{"num_hidden_layers": 12, "hidden_size": 192, "n_experts": 8, "experts_per_token": 2, "d_expert": 112, "d_shared_expert": 128, "hidden_act": "reglu", "moe_layers": [0, 1, 2, 3, 4, 5, 6, 7, 8, 9, 10, 11], "router_score": "sigmoid", "normalize_top_k": true, "routed_scale": 1.5, "balance_loss": 0.00232, "balance_bias": false, "init_std_router": 0.0237, "lr_router": 0.000552, "vocab_size": 2048, "norm": "rmsnorm", "norm_eps": 1e-05, "tie_word_embeddings": "early", "optimizer": "soap_variant", "learning_rate": 0.00735, "max_grad_norm": 1.0, "batch_tokens": [32768, 65536, 131072, 262144], "max_seq_len": 768, "train_tokens": 298100000, "max_steps": 6154, "dataset": "wikipedia_en"}
Below are experts of layer 4 (counted from 0) of a mixture-of-experts language model. Rows are named router (the router's row for the expert), gate (a neuron's input weights, with its number), up (a neuron's input weights, with its number), down (a neuron's output weights, with its number) and show model dimensions 0-191. Each number is 128 + 32 x the weight over its row's rms, rounded and kept within 0 to 255.
Before each expert's rows: "comes after" lists some tokens at least twice as common just before its tokens as in all text. This comes from a sample of Wikipedia text that the model never trained on. Tokens count by the router's weight.

# expert 2
comes after: " |", ";", " (", " 0", " 1", "|"
router [119 214 107 169 134  76 130  91  58 144 177 154 139  94 177 127 120  98  84 150 120 113 141 163 127  85 222  95 148 120  90 146 181 120 113 147 137 194 116 145 205 132 168 105 149 151 140 189 130 127 132 140  85 144  98 121  55 137 115 138 117 135  75  82 117 138 106 130  89 138 165  80 145 130 120  73  90 147 142 103 181 156 111 152 157 153 118 112 116 174  82  65  79 118 138 102 141 103 101 123  92 125 123 132 108 158 131 139 167 132 158 149 174 133  80  85 215 113 171 132 133  95 129 132  95 152 132 185 108 141 131 125 118  78 166 116 123 182  78 132 139 131 116  68 122  90 161 108 207 114 123  90 158 181 101 136 109 123 101 161  69 146 123 152 138 116 108 172 131 132 138  86  78  87 142  93 131 102 129 185 131 122 164 138 117  87 123 116 147 116 167  85]
gate7 [130 145  76 107  71 137 133 175 145 141  99  91 145 137 134 111 123 105  99 143 181  86 119  86 127 111 134 125 167 100  90 114 155 161 186 113 203 117 174 112 110 175 149 121 139 144 105 151 133 118 159 111  78 167 177  58 143 117 155 113  67 132 101  95 108 121 155 105 142 122 156 139 108 118 125  72 130 118 116 159  84 195  93 145  96 149 113 123  73 103 103  64 157 122 167  77 133 108 129 140  72  63 126 128 127  95  98 121 187 111  96  70 153 152  59 176  59  89  72 182 137 138 151  92 140 193 129 158 129 103 153 118 114 133 144 149 128 168 110 159  82 110 117 109 116 123 133 120 151 186  88  61 132 108 109 106 135  91 136  90 174 148  96 117 154 121 134 210 160 136 113 177  93 138 113 104 141 148  71 111  75 157 127 125 177 155 170 165  66 105 120 128]
up7 [166 103 100 181 133 150  84  63 113  48 149 171 114 157 183 109 122 175 124 106 108  57 191 118 104 146 183 103 131 107 147  96 135 155 167 147 179  78 123 167 116 145 128 196 114 122 162 119  99 126 163 160 137 123  87 122 111 111 102 122 102 152  86 190  94 124 118 151  97 161 160 123 159 123  62 154 137 129 117 118 149 119 140 131 189  98 197 184 146 152 133 103 118 167 169 162 136 104 160 107  75 167 104 153  95 180 165 117 116 111  58 139 140  99 203 108 143 106 169 152 120 112 102 115 132 104 132 157 138 171 154 186 155 158 154 129  66 111 146 100 164 168 132 142  69 116  96 103 187 124  88 172 110 135 140 131  83 109 156 126 100 106 147 167 135  77 138 130 116  89 156  86 224 158 105 124 110 115 147 128 109 119 136 125 113 172 130 144 130 127 137  58]
down7 [ 59 151 120 190  85 127 149  90  91 148  99 142 163 166 124  87  81 146 152 173 120 140 151 106 102 126 140 135 105 146 190 142 114 176 127 169 164 163 125 137 156 139 187 124 158 173 131  90 115 141 143 116 226 102 125 145 134 127 147 117  89 119  87 120 165 137 197 162 110 112 130  92 117 127 119 114 121 158 112 108  81 138 193 125  46 135 180 101  94 186 146 112 108 122 183 129 146 121 117 140 145 117 139 134 137 125 163 130 136 130 135 166 152  87 140  91 158 101 111  93 114 149 142 167  87  99 106 111 103  77  74 165 135 174 151 124  51  65 141 134 174 116 124 127 105 128  70  89 165 103 193 149  57 102 154  61  92 114 157 142 135 119  70 113 185  86 142 131 154 125 134 113 159 161 130 111 187 105 150 110 108 207 110  79  90 108 112 115  80 121  96 130]

# expert 0
comes after: " ", "-", " (", " \"", " S", " C"
router [108 181  22 172 150  89 115 100  79 201 154 149  63 111 172 109 121 133 141 142  71 101 142 146 118  86 193 153 172  94  91 118 169 101 152 110 170 121  80 128 155 118 127 172 168 161  81 170 134 169 121 158  36 136 148 132 129  92 109 152 172 120  92 130 162 102  86 159 111 133 137  66 132  77 164 106 100 140 169 114 114 118 126  80 151 111  48  78 128  90 113  92 117 121 157 139 135 145 147 120 122 136  75  94  82 162 124 100 178 112 161 134 136 114 108 108 156 114 193 133 159 119 151 134 135 157 158 189 141 134 150 128 170  98 146 119 109 115  87 122 142 108 109 144 115  94 164 138 143 146 142  77 124 172 130 165 125 134 159 219 118 136 119 162  61  90  91 178 143 159  95 144 108 129 169 161 124 156  80 108 112  93 102 133 165  93 114 134 145  95 122 111]
gate7 [112  73 166 162 105 145 157 134 112 108 114 125 145 123 117  99 120  91 162  95 150 133  96 109  71 119  73  73 122 128 106 123 139  55  96 119  88 115  75 137 141 115  93  79  79 114  70 121 114 107 191 144  99 118 151 185 157 122 109 101 178 149  97 139 129 152 161 153  93 130 128 163 144  88 158  93  73 122 154 109  69 138 141  66  64 195 119 105 118  77 153 126 161 130 138  77 163  96 169  92 146  88 119 201 118 123  86 130  92  68 198  92  76 111 131 139 147  93 159 129 125 111 126  89 169 161 152  86 134 136 107  94 165  81 164 123 111 125 114  91 142 138 102 101 126 167  88 116 104 137 114 109 200 109 166  64  73  77 140 153 134 140 156 105 158 107 147 144 208 199 139 133 105 120 122  90 162 134 123 112 108 114 153 125 146  76 144 169 123 133 108  75]
up7 [148 179  99 125 153 145 125 143 116 174 160 133 138  84 130  73 131 161 173  92 167 113 137 150 165 102  50 137 192  74 138 135 113 141 157 123 132 125 144 168 113  86 121 141 126 128 170  87 118 124  85 134 168 114 122  80 166 121  92 144  98 128 114 149 219 139  85  87 125 107 114  70 128 133 119 175 137 205 142  97  76 125  87 199 123 143 118  92 124 194  97 136 156 139 148 193  95  60  87 125 132 101 124 140 168 130 124 162 144 147 126 109 146 141 122 112 148 141  89  65 132 130 148 161  58 123 118 120 167 150  94  98 104  96 103 106 162 139 108 113 146 133 148 120 158  92 137 144  45 132 180 139  22 147 110  93 102 130 145 104 138  89 137 132 129 120  94  94 145  92 120  69 132  40 124 137  87 119 144  80 102 178 120 136 158 151 156 133 119 168 134 191]
down7 [126  92 111 160 121 103  96 136 100 119 113 162  99 134 185 101  84 135 156 196 184  79 158  83 100 156 145 165  76 145 133 164 142 119 120 166  45 123 127 100 160  94 132 105 119 137 132  88 139 114 136 101 166 117 141  83 226  87  82 124  84 179 134  83 111 114  90 171 156 168 184 102 130 114 134 127 116 136  74 163 123 148 136 152 107 154 134 115 141 212 115 120 209 117  85 141  94 178  78 114 159 141 124  86  95 101 162 120 130 143  92 118 118 159 181 107 175 102 151 126 153 142 110 139 133 126 171 156  82 160 162 105  88 123 143 108 106 113  43 167 125  91 133 158  84 106 105 132 155 154 151 128 131 196  82 133 101 145  94 133 140 143 149 146 109 114 109 169 150 147 124 178  67  71 111 104 100 154 130 150 109 102 191 113 159 153 102  56 126 160 144 157]

# expert 4
comes after: "\n", " |", ".", " 19", ")", "|"
router [ 79 146 142 155 162  83 142 124  84 150 160 142 118  76 117 164 148 134 126 117 127 125  68 111  88  69 129  95 133 134 128  69 161 107 180 135 134 139 118 153 137 113 178 105 114  76 111 154 151 110  90 126 119 148 140  84  71 103 127 134 195 101 100  79 142 125 132  69  78 137 140  93 148  79 108 117 145  63  89 105 190 214  98  88 165 169 121 194 164 117  62  93 132 154 129 127 181 157 152 121 153 124 115 128 134 151 103 128 140 144 137  99 199 155 125 138 176 104 190 110 161 112 143 133 100 138 190 139 132 173 156 102 156  95 149 167 137 181 121 106  80 114 185 122  59 175  93 143 106 102 172 123 162 115  99  94 124 140 151 158  87  96 147 126 160  72 113 161 155 155 125 175 103 146 143 112 164 172 160  76 124 110 155 146 140 185 149  85 153 124 179 155]
gate7 [127 144 166 238 101 102  92 110 134 142  81 107 120 126  95 111 115 136 111 159 111 112 129 131 195 121  77 108 168  90 122 151 144 158 134 116 159 109 142  82 141 161 176 102 123 125 210 112 122 114 141 123 103 119  97 118 104 137 194  58 130 164  72 142  53 124 167  97 185 182 112 141  83 121 133 132 135 104 100  65 123 145  72 221 124  85 145 164 121 112 135 135  94  84 146 174 161 136 136  90 113 195 114 110  95 127 104  91 165  96 131  52 141 105 118 108 133 105 144 164 132 158 128  77 181 153 123 144 194 132 126 114 101 172 155 169 163 117 114  99 130 145 142 126 118 137 128 122 178 111 163 134 143 119  94  71 156 103 181 126 110  95 116 120 141 134 136 162 147 140 158 168 140 133 135 129 128 151 141 128 134 105 142 202 169 194 181 126 194  85  96  93]
up7 [ 81 190 130 122 112 107 138  65 128 187  45 148 136  83 148 151  80 115 152 156 124  92 141 166 113  64  81 128 111 123 114 131 137  56 135 103 185  88 121 105  88 152 119  84 132 167 108 141 150 109 193  99 142  97 101 113 208 139  71 149  91  85 136 163 124 128 133 113 144 119  96 123 136 158 116  71 109 104  80 129  93  86 112 177 123 117 185 117 130 159  94 120 130 118 127 130 116 129 105  99 139 168 138 190 124 181 166 155 156 125 131 118 131 115 100 212 156 114 147 145 169 126 105 127 120  85  51 124 112 198 152 126 131 138 179 183 140  78 135 126  85 113 218 126 187 145  91 157 111 170 149  89 146 125 131 103 131 146 125 170 135 100  77  98 109 129 131 141 124  86 145 145  80  98 179  79  75 111 150 104 127  87 120 192 122 115 119 137 151 110 130 133]
down7 [122 156 157 103 161 112  94 155 106 115  86  92 129 141 175  99  83 126  71 162 165 161 117 113 143  75 109 153 179 177 105 169 113  97 136  56 115 118 117 134 132 135 120 139  62 129  90 122 173 122 116  96 156 144 107 167 155 101 118 124 133 135  42 106 121 136  60 102 146 136 104 159 201 159 116  80 128 153 119 153 144  82 122 127 206 124  97  89  82 218 139 169 155 131  75 132 146 116  93 142 114 101 142 156 141 104 131 101  59 171 129 127 104 181 187  67 177 141 119 157 106 140 155  98 132 175 171  97 182  93 126  94 128 134 117 141 140 169 106 106 106  90  96 157 150 143  42 146 116 180 161 147 134 100 173  96 104 152 148  99 124 132 120  81 131 148 159  85 116 120 152 139 137 101 167 135 105 113 152 124 128 165 131 152 129 223 149  80 166 104 151 114]